From a checkpoint of a small mixture-of-experts model trained on Wikipedia: 4 picks a token.
Below are experts of layer 5 (counted from 0) of a mixture-of-experts language model. Rows are named router (the router's row for the expert), gate (a neuron's input weights, with its number), up (a neuron's input weights, with its number), down (a neuron's output weights, with its number) and show model dimensions 448-511. Each number is 128 + 32 x the weight over its row's rms, rounded and kept within 0 to 255. Numbers have three digits each.
After each expert's rows: "comes after" lists some tokens at least twice as common just before its tokens as in all text. This comes from a sample of Wikipedia text that the model never trained on. Tokens count by the router's weight.

# expert 10
router:169124091181138101135149144106072131086155147175112132154193125156161133180175075139132129143135189103123162131132107098075096155075095105066171162110119107148085127144147126069151117136142123
gate0:103116105097143167141159114131190103070139097131086135070131119180093082153134123163056144159164165126127137162114144134085076124130141110148141132083122193103152106087106131143135090149083123
up0:137138109141137168140135129117189055113103177127076125121178134192113158161139092130109092130147140097110120124085152096111100134174133065151174129117142096082116124129127109090119085160100103
down0:109072173102182109074181074103166159141157184107133117151117115126068146145111122176122140127144144146096119218163156089104187120137145125177182075139152104157179141116144153179131125125106088
gate1:141118193156157122114141149074106136117134173129128078139136067097120059134115107159061099135125097151122122149119106090220103147146104178122090120111148094153109105122139046098160126072054162
up1:070123117166161059101141136158079136094151193167129078120066072070124137098145138110140107119130163132094100117103168128111127109119186093122123173092159151114130118118181150166143105147145172
down1:106082154095102085045144045125127067167108114115170132106172142168110075097139124120098141172165101186100170094109120132149123080094169120149125111173109093199173134122185146117119168169099173
gate2:091122124109114120179166154111083118117116113148140141180124165120156143171136156088137163106121088095125183131157127139167131180153155135154086125136128136153135133071123094114134083208189098
up2:130141115159131140122101117078173147104119081112139208125137175115112113140123078140142175146092120113100105162146130120071152209114136087130188051102118092109144122099109095163182151142229138
down2:091087132135073128151150078143125108159150192179118144153135120141134189082139132146060090121129173099076119102061106129130101146141113125116107104137093112122122087140130067105160128162158188
gate3:096186112084101094129090172059135164098128085110109106064163110170127183164191132160123141168084174121150102140130134162125136164096110121075134172085157091115133158117124207046110107099109166
up3:123131187181125129152190085128182122182158110106161091152145112115219176176102193110120118194161118116160210123115136149156133090186096104098156155096139130188136143123126155126070105154145121
down3:112119084164144100129079166161139034053139072120173137141067069105089116121147072157107199127141126053123160136164136175121165128114146173108072134084157101184113188099083138177125144063104118
gate4:169089078086120098109193132129126055172072129121159068093107107149162218111145165147153223123150155153124095116119143166136128121145098164123108121168101146135146076218166111097121082084109099
up4:122091197137144108154137110084172126133150135055085150117142128170117080124151140096065128117103132172152127157164122068112138104067115184132142102151158104158123150131083155127125166135135133
down4:112124138157087044173138159159159127103136142108045121150144084135123097130166122113079138166095152149102112145131175167071123097159106131135117062177153131108078105119120169141120135092132150
gate5:165116135111135155145109104113140130119132074138100105124116163149163109169160132103110077134167153163108144150149131089096144123165123059085145115108092100110121176086059112145162125144167145
up5:116117166103171098152118108084142137112121149133176060167151076106111160097146168139163167120185127134128050153107065116088116179161186151168094136111129132196132123100111148161096110140122107
down5:122173194115198118032083120107122120129168125153102117134123099169076048136143128188122140087129124127075133143123139103087091175104153066185118133091229102108104164126090121092112082147116166
gate6:108120089131116171130142141095091104080097117133110117091144089154164164120164154169114119102151150120103099124127174126101157129077155145125162152114060158131028123130130092102149089103120132
up6:077154097088126188102132114103112086026081131138104129092150076139163189110120124167123090104161147127130058121133138135103117132108190156101166123142103163171000127140112107146134140104115158
down6:128129129129127129019123128128128127130124131129123130129128133131127129133131130132129130126128126129125125127126127129126125128127128127128131130123123127123000126128126125129130123127126127
gate7:114128133140177116089122115139138101142103161106117148139193118088172170122142126167109157059093164094126133099110173157139105174150104124120133178146138114115121084103150117117166098129115119
up7:166142125100154106167094070151164168108124115137202137040134172072131104167100159118129131155157158146129171084080137142118185161107161118135085189138117116102105154136139100161166187084089137
down7:136120128210077101133158173059095151142092116142135112122122133104173119101103143148103156078140040142138100087140142128119118138128167088132146163131049137120105167131095081099118039202077142
gate8:146078108092164106152147126120108154125096173168151062091123168132125122145155130060086081080087141153139168160205121150213110164134150073154154125127082133110120162114130156125074171130114134
up8:152165131112137065148123148137141120098119153076154111155129155161141132091141144144112166109157124138177132132149140133092148123110172093170152035098188114108133120125081128153163131145135151
down8:162142083136137151000113169132093124140123133115118149090212137135113094113157169157147154109140197105110087105126137084189172117153149098129106155108102091127136141126113122107160124113132113
comes after: "\n", ",", " and", ":", "==", " /"

# expert 8
router:163139080135110100144102120108100102102113097130165141108212123136127118191157104133100142134157131079084134142077115096098155161098128117108146089142119103129207124113172099075126161110147139
gate0:186071112192154070120133108153128159117134125137162162104052106097194155095118128133142141127120120143137107151159139086118172135112105155140103144123112135152085144141100132125130105091142178
up0:146121127177143147079156073167102165163129088150133130141109151140079094129119098122149136153101133123151094111133115167154083147158154154059109115081138118171138106181075105125156119183107126
down0:127142054142105097142147086128113169183167107102100070103124188132097129139110124124133119147094109156206099163163125158140151117059062076072090087177121103154039077154114129197177105126126155
gate1:100158103116158124100221052099122121131096087111140209175097079105159065075153052136095123141091121121156089086112155156120157135126121119139135118154080187162119142144140057122121083122154129
up1:169113131156116085125052095173116073106146163159166170097126130140137093109144074096118121104145095134154124160061144121118166099143128103123124185123086166090088098172194114118165147088117117
down1:187106077163134184071096118134124148127178158107111126134120153135149105086159111123103087100156133171120101161133156162127117128085166154119109086151150107173091145152176100133133128109160182
gate2:107145185117129101105153141145143115134190102132129115150092097142148088097110130117141101173127131163150197106129166090149164156175143106069128156165100120059169070140194099145172154071117118
up2:113142132162116140121117058112133146153120127131134122133126114170146103121115137117105139131114089143138137069110098107105173222119118068134139137188113061123123075162097155098076141117136129
down2:140098089150083119043098135078146115114070085105155118107121116160133151137077142135148126150102165163170140126155126088126124224093115103090135158157167090102061118111149124116161223146122106
gate3:163118129094126128145119116121155084102106162116113134113177092094100116138094119113150129101156119131104169144159158133159109117105109171077114118095112131099158123106142069038160145126113113
up3:103137122116096149130103117142128088041055120060151126126126091036127146141084144161149172144138113132078170133165094143150131098115137186116106096139126127104106152137124072126131157126109151
down3:180093105103199117010113116099118090135166166116135114151124099139118119062132153161149123115149120156121078105094106144074099118110128140094099153163108118142113168208171144168127145108099172
gate4:114127170160134157135142122095053166165133100106114157060182075095132081134126087116135202116169114163079123126112138081148099159177132173084145108121064156095156087149159127138119115135107150
up4:154107091089111094120105133141145150123098105132104144153072164132183175118155198187100070146109130132148157076098174130041222110079040131138098180136122161171131171141082117085154155143185126
down4:123144113136117133192090145108116139125179174136105153122104198128146102130180098112092072160116113122125149133085102136096096113091094105187090114102156160143157135151133120109139137168108069
gate5:164095250156135127100123108014135157144161147144085110080098132140118133080124043163161120087146146163080121148133136158108126135127126141157138154134119123095165114140109138112076130122092108
up5:123096088166134125124169179160208106118153162113111185148140156133143144091133197063097128137144141169167082132164174129070150103074078075118152142125131119141086118082143179124106144165157137
down5:131129128186119110044137064132150109081212137149106124109140152146113160102124096110139155152134139173204159154110042137146143141073129132103131083156170065088111147132112106108124138044140110
gate6:130136147097083137167181127096113127088140126133105162150097105121105107170144085121125121107117121103062104122153147145153080208128165131133172073112130203133158096135132147144157086213213108
up6:192108094149138127132132106118111103102114070158116069087133180149147166153151096117149152158142109104101109169138082161097176164124117104123161117104115061139195110149118139127114141196166102
down6:106114110051097112224142092103086177155126101153115127091150118139153135132117058084103102117179192077100124126086143115102124127188087128223132153077105133161093118136133093097180117208140121
gate7:094097161161063152134170165157168102152157121149103108106160130121145164227128172150144156163135080157091098179201127149074134133126141172066122152176041117117159134071104201109102117102154117
up7:082126152126122079126108180150064136138192099126095203091117105100110101117133146086079134160195161119139178133126112136145123131108154145121177097156127127139120083123156138172170125170119128
down7:125084109150110077134108130128140171099159134154133165182161089144107080122106134114152128112089170128192126131118105110140153168116081165058133137097172091104144107108130132167151097079090164
gate8:145121096130152134143142103131083099117151152108201148159104116153165105116118159149114156095212191164087136139120144151159141155112120110066159160118091145166113144115142130114114149103075123
up8:138102169109142119134057120133154056097098068135109068146113165126082103132083093156119123074164089191139188104159147143128146105163127126158150155105095113132073150094157133074122122103164091
down8:042117063150158108046126148163129122210095113109197116105130113191123086133178154102116162092108134072161174140101123147154086117137097099164052157164112156148077154126112128071094055110082124
comes after: ",", ".", ")", "\"", "a", "e"

# expert 13
router:170101079186171110139164125094168125129109124116089129157170073141182134155166105144083168147173224172105136130102187137097138164088057070148153135113082125152213089118105128111138088124128116
gate0:170149117184167088140183100122111125114124112108164149129111212163119107152149105151080120170104158159126086168140163146142143151100165117097125131107165091126116134128128144072123125135119170
up0:153090134145123156126174105139107150122107108131122114155084120112144091063122143111103038131062154154119134112082134133143157131089163081141165131116099106150195147117173153150133132129089140
down0:088072202118134117163163153069153113145114174085157134139142118110202123129140132040123131145125122124137138168022069145094128154155149077114131157140132142107134135144120115128082110114107086
gate1:079117176126202138129108126093097150125142103076113155141117146123165180123160112095063108138137082095131129149127154153063106177159135123165124124110129125114123096083144135125102104084146123
up1:084150223074123128114062126154096154109096096065090201157151143163112102102082090107093128156146196151062161172088180108058142138117102139123130124086112127151150138101100119115130143096081090
down1:182130192122174153092084127099105115164152191120157109106109122145185125148138095137127140144177142110126095175127185105046087149170070150124084142071113173096091104156176113056132076169139105
gate2:146146130143162114152123150090103128130193149175161109149087082106146188135092054091101087154105148182124128097101105112136127126172040108146093130173112139129146152047158148108131113074144180
up2:106105161135125144123045089114123180106135140155090120174149195084124140127150193068113090181106200179132159098097167087136152164118111158110077130117158139112131125143089160131119112111110207
down2:079154141136116128024130127108162082094125149218158099131141098195114085124091108098129097153182105107129083082134155112130142103166108102117121213095112149124191103129192099128140143126185150
gate3:104070090141086086106132201113145094135190101155151155136151150113140151114123128108133098113131157071110122137159149085100122171115126187105117046190037149119171128115186143107163098122150128
up3:074116162063106107128196143112157091126177138118146175120104141131190153135174099123070066088115124115140079122116180112118111106123095159110086121165096082103121152121142136130183145120168241
down3:079117191159177125052166111102182114180190173097174174185083103176106112096132084151124058139157129134216139136107181151105167103181190119143154091145132178149139092164123117078140144127145179
gate4:152209128165069150149102165132159136167125132124118145139136109122119104121155140169115130091135155138117151127141116087128112105145107101095174136188106148138181135157127128109133131133146098
up4:094152150100110159209135115083143162128128097185154154134174128070109158200102067151119092201175145119103129118102180118162139119102136147081181094135173138115091109114083196129090118096130152
down4:198138061163108106121153144117127163130131171093125117100124157149070157186103098150118090099109141139185169171214162099149152072127090146133080128101106032127194068125105117152155151122132139
gate5:129120137137184103153085190123095117102121190171115186151081145163067155134155120126126098110088172151074125118103111109139147121169193068117133146151142082158199098153111119096161127153095122
up5:179113110067136160144139106109122110140128159120123146146162114133119060125095226133037154141215110091180143114103125081138155090094150176109176122131135158103135176178113163107112143163130133
down5:065211138142144095110111064161112070160158150155130117103110130117143167107164088169100119152177096152075172121087060163155149148144090155162164126143066132125192101165144223144111185090092128
gate6:155118112149115131109144167131120116156109150171138154188127104117082120121191148159107110123171113085029122164104136137170135131118108107121130118109144074126099140131134134083133137078163175
up6:185160155072093100052134104112187138134112144147171158158123148112105100096137148138148082115200105065067158119119166143160109111106092115160086102093123172129127116123111163092054151142167144
down6:174165115166142080110160173112115148129169095085214114136091137168076126090154130081132139137076093169139128085121084175111150140114121069153105104141163133144132132168113111123075083145153141
gate7:156121136168141131128146105109160070134096121112097121081103176195105112090158169109125065129141170152056165105136152153137138110143137173093141133154130139125168075116096132134182139142094141
up7:117164158051147106078109121142124150093125127132081213106114130111209097079136106125100145194154114140180098154087139192118186218118091167144150072172140118128140153144151138150168059149110189
down7:151112054188118145232154113118108080102093053109186140117146188179119152169110143096164065141139096141153119086168102129046125102135099116092117162141131075155083102099115158129055110156142162
gate8:113148145148148141063151132133103080075188139093121157074161120134093180074148134148144102085149137131137135123105131142123158100162146139085118159135146151136120134101114120159155113148167145
up8:097144140102118079145074129145126089067133119176093078152142106137113144144124141072183074131126162179121097181173149101100142089121089101094123102132172147177116154170113213117084133115085170
down8:107102137129150096149145121052081116136133092107156152201217121135135093103138171127108103159134155199092144161116104069176130087105120184101066149189116169106140123125121138152150121116114085
comes after: "\n", "|", " on", " \"", " as", " by"

# expert 5
router:145146091184159056139114165093105124069141187107076103152169102147123163185153088127062147099103153157130154126134145141105158172102090092111089095078113115088199122138141103094119100130115126
gate0:126137110190108100110194112062117119178081106114100142148113140075086154146166166119178107134037099084139149132146188123089071132147172144060135124121145113177149128141145089123145142189164148
up0:077180124164158079131112157085122105162117131135125107159148144117142149120201177141112162149134159108123103119104151134125126121152137161070131150108134217138125161123165116128123096125154089
down0:090130151145124157147113115078090157165095149146090079113118107106141123172121112177148159071067151151178137098137132159161105132120092079165155138176129092153178140110138155092119108170181155
gate1:161110156121121148177099219081115140156175180089134119125110133161132104134144123098110138182117088144174191132103120102095142067155149112091095168141136171105153142181187114138188163087136142
up1:116126145087129078153148096135178092052129105128070127140153134102095130127139154135145143131182151091109140103167138156108131194131094148158137108123103129141162136116121116111126081196135150
down1:247091099172097169120217148214144115089120166171088127122145160148141172121096131116167046124174104154129085102079097098133107158112189126121190122142131118118159081109122165164127111160148118
gate2:153139124128133152149100155087127176092119100134164140065133125155105147166135077137181112070154167101092102072141131157126156070081055126169090152033124097120140145132122174144147154126131102
up2:136171146145048140119144170087105122103171122188183190104112155174091121112102043142120104114094166099123130093140089092125120143139125146124131105138101099158116144125129153145102159149089124
down2:154089170138111147135105143108134120111116128123099148137098191076100131138101108153077091073140107103128219069165153106100133168108150118152125117143127107149090094166133114119162141162079156
gate3:144114104117099188131151119164139112105099190189162099113122148109114193165152071107119100170145151148066161113098146150067153137071121156135099146098121105189148184194196057113138097157117122
up3:162169133041111162164150114120061151141140114145108171160098113135080140152094138123147153135112104111128128092116000117154154107079154176160121084150127129129136145126146084117140090070160175
down3:178100090148114125187113073149082016172174094115112174099092207166110114099203153173136153118106140124159142145112105095155180116128091122136151153155094112100161072213135147086086073094168113
gate4:115121089129165144133149155131130123114113125060128086146123152148140160149127102105090119139087088171146181083184091150195188089130093135182086090075117090188133133098075100154163107028114187
up4:159126229087156162133144097108119134105130136156163069140135080089114071100169124123158099102165117129106115172121174121206071143162085135137167090115130137104099113113106133130145140109143188
down4:118084091111160108108191120108113131114123077122140154134083122151107135121192177123155159169143130141163128105127128162145145111091125090197102119147143165162143118115136123104099134072178140
gate5:137145148124098149156096128102077131072135111107104150176163103141072129128142126075215157131165184086144137108147139177137117162125096130149101102132113119066155122127145127095109123117173089
up5:153123187110083101116147153098098147129155101104136134177111084145093172113132114149113176116117140133122117097152120083112075157169117146194111134161158152061119086133086190106081097171160133
down5:138188172161140112010134122164120175151136107179149136116122172129082121119171162115163115128152207097092149102125123141172066112183130099086083052127158168142193111147122152130164083132149093
gate6:129146141105110146143153118144116122160118110137137197117104149176152129088144088113161170165174084141117105151078170151145134088112126150112127051156159075121167114116134138176122146166091165
up6:103141188135096127105128103159137152131118150087141148156142100120150143112131066171082106122138190134080180087106096157088159157086120095082175195156117151182126089158103058123100216092128114
down6:118075153146190110216165187194159154074135116136074072121140068145158138153111150128138160138140148075081148125123110180116116130121181128138152141142102110129092230110124142146158196155154124
gate7:147165090124118131142191072109126094104146140146169155163132110120103145143146181076135096152094116131158164157100118170169112128087144094083091138088121078118183129064149157052158058149162156
up7:154141118116124134169123159106207142173168094176142108145126145122135160119113066148083094113096146089073085131117104081153084156074081092169124182135146138128097153162100129158151161106065173
down7:133149124096184106255118163140135195118153129120120082132119138167134149164140112201160115129093111138161112118106163154109169114109158145113133146113147122137142092181071150113183115133111153
gate8:115143036152126090132116106113130170130125152144109183081111118154129129191145122096095094124079110110165177083156132137138123129117081071151103190124156123143123126150135123147155074143145138
up8:122098140151123118133132177145120114123094152115079138156106113160078096130099160068111125090145131087080088185144180165129120109206179124130145065142118102126104099109082104117101108071053133
down8:098099106124138077184151147123072079128125115109135097096135126108065105161130169108061103111166160152115128135166132182104122117126196170121135104155151162116135101124168115140116177083124115
comes after: " the", " The", "s", " his", "The", " their"

# expert 2
router:111094119115121132135161157122132147145080140127178126164202120131126119142155103137118173134138092181122096182197137179143137124113106166082174160071103130135218108090150146121129087097090168
gate0:120075152099142102164170164169089106081115153103091080168137175159165133111154155137161197134155135156133122143191117138156166116121182136146152096076057112099120123100096216135107098080122117
up0:134149183168184110158154176138170133122120089118085100079065114150117172138142047084088101165138090084113139141156115115125065123071121129075087155143179180177160138133168101115076170116072160
down0:093085179124176100134130108118128189068095119124105138172094127164101103105180126153167100141170122138112135143180149072126105140145137116155120151138151143121116170102171173139090123174105141
gate1:156081100165087133139109161076134133123088153167116077189150128111096117152142098093117124111129115174142084147103099123158073146134191174077098121090137134152139168134122151145136067103127104
up1:057226107124133171129094089065123127135160134087101160122116132136115153127134069204120122196194208124131103166060071153166124147141147152116128123113141126117123129151088170165114152126186159
down1:158141155167112064191102122096173172100182089067148119178160110174137156129108127104116144139150194145109118118112184149101130150159118174097164190128160173103115110170138182123126218188179090
gate2:131099177100163172180161063146147140141147177116143146110078112152075161098147073130136067170125149107185115089102171167131213120097136128115146153105107067201099139063103185126131104181145138
up2:153147115101115163094076124132120142177127150117176110137084084105110119124133137115096143112159155138115161115146139109133127165152095100130156136094100123150168102133155065137121182174106101
down2:110163083122100153110102134145138164095139085133233125108116080128101166165185112122114176131088106108164174129147116097179139107088159141120137084095141106144206114132166136137128169129097156
gate3:144184150096153133172089160106147130140194101142091118123130100175105108126182179191124135154194148187126181139129186125172121188110119129116131137128154129137150061125101106124112096135079120
up3:109137113114148105113090103111119103083141079120170109187156119227129090141134103177090132133153135108106102080155079158099116108190102136168115110157117074116124187096085197105115133167060115
down3:127170133127132108061107168169192103130175122124135135151137175131161137123171149135121140088192121082165113162176141095100100068134145111166159114116099085150104169178119120142127159130144109
gate4:157105113113141119128136111110110073143191120126169105120166143125086168188125154156117143135144089178127128170139105120143149113193101150134183096108120107177115115116145148116142154126141132
up4:090090076113103165123143142093100132127105100124144073176127163120166107104118111130135131097104150044158100122114120124148100100115121127137071138106133152104106131134161160129044108154153124
down4:124143115120167136124107093088165126120127089110111120114168146122141125101153134112101118120119123100096151130167149166135092135122081075131094107152145120078169119148181174047153115129103143
gate5:132100145132116194123131055141106159144048133172155092108182091100099133083134127108060123126086130145127140103115101121169103117168141124078165117132088133084177103124092168119139129125146145
up5:151182136122165100141124186074164114094159136124118170120059102097131136096054101164116122144168158128119167176169152174120195138107095099121121122131164088092146131105161138201151181148067126
down5:142158091128145102199112225134070155113144128126157165135055140165115120131122097138193074172101096181147121179175128141150154106128137128139176101080136094154180091152178127171096140158141155
gate6:184129113158112142097100131149095120064120162122119130103121137106113164184127144109123067136126096150124165136136157084087138107122162115059083046132149175165125086105140162143040150140112130
up6:102102113076110141128114147114121179136127177141085156134098085139091086128082195133136142156077136082134146125147108101134090148115153096115109144181065155105154132148065152129079140129140149
down6:085124117131122131051132059152079129109038157146148125155166085140131094115108115138166102168118125132124098152158117139094131120145090133203102147146081112140148168071088148068115078100137141
gate7:141103154122099188095118139147109122121200098107094111086132174179152151155138144122142148149100092138114091167187118132141115096170135108108131135068131179153178137156140153175108142191127143
up7:135174175200158115138130138142185151092109202126140167081123093164180109152141155121080141118157141080100111116078170083131164145159061117140114133083196101081091053126129067160105145112130139
down7:093136097162136117115163114082113111135105084104158143109119195150125154161155158082166141044078125079120122132137134061074096175115157106172124107119152139161086110105119158078174179152160100
gate8:146079147140099157173131151112137132129146098141123103177141160161135152152115103131118119071180141145122140145158117145177150128083128228163145139139071127130121126096144155133141130122084109
up8:139044131121140119164080121136112117112083155131110135136121126218164164143102137142091146100147140198120153139156105142126154121136090156095128119144121145161116108118104169149134158111122110
down8:136139140154126079080128125150143152124135112167159148069093142145123154108141154111155117100129123157170190095103130129123147146112122113087092138126134151169108143180113066074108138096191072
comes after: " to", " in", " of", " for", " with", "ing"

# expert 15
router:174121129154092115147117108122086103143120117136149131160149105089127163187129156168139121159084164125072129112109135159149102185115109120158152129132065069125196134109158133068109134166125113
gate0:131082120117061126131133138135140146072162144114153139080100120135176065140152149092094127139147134146142119173101136133190120063089117155100107123113080130122112132130097178106157096160117131
up0:143155133130076158141108094110146089174143107122145133091152165111125137117145066203209148109094088099108080095155158152133096104169079102126153156112122126138124081131135086104157133131191176
down0:159118109103086120101108111182104117146112125169154081193146132135063138168127115135116109123094127121169072114118154157163113074130109134121114155126144080073101115119158163084096193119142119
gate1:047108138156138101160145172105150171145148053146110157180156130103073128082195138170146167073097187082146160123100142090116119155144083147094159121161085122119080147106110147086088182127165151
up1:171074167075114104141172102134147092132142176115039088101107160151144110153136109083049133114098151185137135128131131168090127115133071145088119149126177137102144105160098082181132095091115094
down1:047126115098076158194183093118092130150118141144142043181123161120132154168114124139089102108198111136149162112115153127099162113112147145147131062194137147161114110086087060147164126147125109
gate2:137136215193171137121135147126064132090093164132193147165141115136168132128174107096156158131154165071099121138132135212154126123161130132158119132095112087134142113159133138115152103133111177
up2:116168142090135109127124113129112159113081126079130150182123147114177087101132138072112157047134135147173082088188132125142129147162164136113141108178150184141146156104137102169077103105117098
down2:152208116114138171059161134165135129135091086146144070162132113189172125150130109107119130107148127132145113062136094109136118135145139203056152104193093116095138135151155060134145093133117119
gate3:071115160129119126145127197080184101120096184117118154153093122142130182235063133152072159101142133121100126139194110205082111119148101184086128077149138184159120138081104161126149112130136125
up3:172124126079188160100107116180120112131130054133166108102107132157107168137147141048091118115151088105147073023137058155103098111163121152140160147137129127125107102119139088099143103121155137
down3:184087137145158109120116126073124113136119093118117126165152110107130123197190107138120126141131153191126081160123187094178166145114149163107039129136145127084085146122120100135172098120158069
gate4:103201183155116140132121147122099103131094150079105090115158183180055116120114119132109136096160112127099077170149142130075127140072134136055153094123129090101133086095125144106117118099144163
up4:068198119125108124116104111183097164161033188125117118114140127168125082149103161069130118108135166124125085146152165132125102160147185142108144103059118026104123139131152164147118142108131191
down4:149145144103148113144173175072123177106112129118108145150162104178133107098123157112151084122070144130173155127041127172128138166165185111127156103090095077116165187154170113131085168142129110
gate5:095143153108108147131101150108090180140155121146117136106116106103132144167112143148126123141143131136126109113160149143112119149159131147135200141147104152156131123117075140139116149170137148
up5:128117198181119155137140129079188111145145173047155162175125130110108099097144113153119121128116095117052085153099136173155110094170115148151149157132089114138138163097118142132123136136125083
down5:139140135131138052255097151103106101108185187074173131135139110169098074148123090111186142115144153155137141132058152100107102112105148112116128139137120124147093242135070147178128106111088138
gate6:172104158172163142094104149061127135098074097079135126101128124109194141170148071121146154081140186089150134134083152143131158145064204133129099136103164137151134105094151158171138074130092115
up6:120161163137133161154099126087124160101118141082132112130128107145090112200135080045142112082060137096162187135051156099080152153087154137108122102141110142097166126122104164107141157105100154
down6:141172189133090126147138143180121139183114131147087168152146101100155171127070169118125099200136123126139155163138123153124127109171116129113136114128178141152147108166188089095108105079092114
gate7:123153066109163167139132116104158075118166131133136127178094124106080146215146054166128113094108184129120110151070133166145139121161124165128073102149120148175139132118157198124113142137145103
up7:151088138137180143121104131128144161100084158148166135160122106110100094163110161189154148200146141097095139100163118120108146162137133138123107161160114104094175127071074106133181091146111072
down7:139129170118093111128169198077154213143104149189153126068145108140183140128106148187123094064050127070182087085142167072170129146130102164141100195105135157134113150148083085091087124198109104
gate8:215077128163098132101144160135063119091149158109103114100087066097176140203131155152163165121103132151088080113176224167111157126110129109100089086124111120124109135112165103064122161137114142
up8:027119131094146111129105112065127141105135153114180117145135117108174084108153110132114116061162117108113134113103103165102112130149145122153154111134103117106120119133144099116110089116060068
down8:157145144176123151199130168075115134127092150084117147174162094145094081120113110054168184171146145148073156098172104097084122166082126173114140134147081105120117109109167110146103121109144077
comes after: " ", "-", "|", " (", " \"", ":"

# expert 9
router:143121126190129093134132153123101101112174133123163129156194082086136098157147086159120102149118125158129151117145146093106137158134084097109150134180120084095184115154166106065163074127215122
gate0:207159140134106112149195140156082064164140073153163126134124092091157181149125099121139048175113109075097117112107106132151111130102085148117096162137085145173087173138159132077142107131132147
up0:133102157187115084113200136131126101125111088092144084112131106077198181176148115090097110156197124143133099153137135128156166125126100103099100154143117105117136149117134143103128126160144154
down0:164144154122120177000092129125130141085131080118101133158131149133097096138126117137122159074105157097126190131122131205134091117137070184128111121100143131125129119147122162152090109160064153
gate1:115172109187064138142110161076148140107093128143167086130151143112142209093105143226135133099083142117046152125183106172052111096106084147107134136128119134150178168127112137161055176122109155
up1:137078142127131125179081084128135139148110173108135070133107101173102180147116117190125111127112158127111171135127166187158140169089167116122146089083125124142127081131093120077103139141125144
down1:097124118134099125051104110107161139074111143111153116172137149106202113149120112120095076135094182110140139153159136136114100090116125089169204126125178130135135162098155137116122140172190148
gate2:147122117186099147183124101130141150101125154109142116154110099162092130139111096178102166168121124184049131127149203148116076068126127081071157199089141150111088125184116100129135152142139149
up2:141109089138131068145078159156150101125146105156113143098096118128073193098144102129096077168116145129110157085132108115089057125118106128159097139080119118096137081090175108105192118112132105
down2:103134092123117094191100155108153141118159106121105129186157096156078159162160168060100111054096079127185151114175140084089085175164129125126132122161114098162114203138117160119070095112132092
gate3:133171143137085164139093157106055172126124143163111159095079175148116119166142157104139135116102123134079098111187127149071163186117122104073131183093115111094178134174154118062102147144091083
up3:178135124121072139080091079126131142153157149137125087161127197154099082108100077142114146135141145142065100138132175163099102153175120127049142143137111156083124156159127106139153186133143237
down3:108122138123165155036171057107169139125152074106185181132078136088085145112158117184197169115098138130138148166112152171106099121099116141163166154112180130123112114077074144134119115131121149
gate4:123158144165154121158118177099160063136107160159150158110131106173110130127156150075126127083168103127146114143091130092084139202115156151109090104108136127096133100144128164108105092057151091
up4:088110139121153156084117192095086172127164172109139193041111179154161074118141131125131134113187128078119142155225122169134090076144193147136047121122135106116147095135149120135167107097144132
down4:136125104130212136154111163170213128112160106119092149079127192135091189138149139171128132088100163075152171121128109087086132192107143131173167141077107077111159124167186104097124135129134110
gate5:082149134146139164138134112137145093170151119095103095128120108108122147078096085163137062206138094127124099141156148160187163163193043099119085124161106161103166059130102088116127162065173087
up5:118137054153175100137128139106138150123153138139094073081180124130135154096122098140126068141141093140154150156153171149183143125119139124145104141121138129144155097157100077123097106099198110
down5:163115139152170112000104207104126200159139175186079153123139138135147178113129116177123113118128095118110147175104145081174081085146099147117174127093095134134141127107143167076139125151129151
gate6:179164122134153168202116139168137115131153152173083185117126065124138108089150107121125108122120129118174161098066076111060177157107094107153094080139151143132185109167162099120175146149184143
up6:135130113131116135184126077112061157140127158174043183136151086093204136094163127143124076101071127114145082113067095133172128155145098114133103106170127130103156124138164158112135157162134041
down6:147138118091140153000085116123166162202109125111133177135091116133124147089112180145078087164092124083185134129170084118143154167137127155124105051112186141135164132133193170154112126149095052
gate7:145080133147084105159110117135121166138111135129118105085117108120104090099127148124156143185183166126138166096084157150113138104153172161035170159111078128112132138163145124130179164062113106
up7:114128093143077128113113124111094139107109101149171145123156062140123106084092114138096071132093133141157104104163128141182155106165165115129154116144110121096136100079153190169134110151167126
down7:134108104121159119162124057141089168130114095105129110082133132157140145145128138142190138159096181149188156116108041087136068130108201157108069175126183139132162131108107107141158091142161094
gate8:130125134127104136086116211090158141090158077145073065108140167162139111120115122122094100110132128144115147096128176103151110120089066150088119150123109134178164140145164084073124147171119116
up8:104124103110124108167125181104164122106083197099175163180146033132145100137140133120139146097176135145071070137123106098013158151129105131136174069134146095010083097082112091094121116123107140
down8:113054118119107136184118127113124072109151171131117143115164157146169173120133097133106167141083192185126146144147132111031092142154104086158114101116178078162098112151107112113153108132137172
comes after: " |", " by", ";", ":", " for", " ("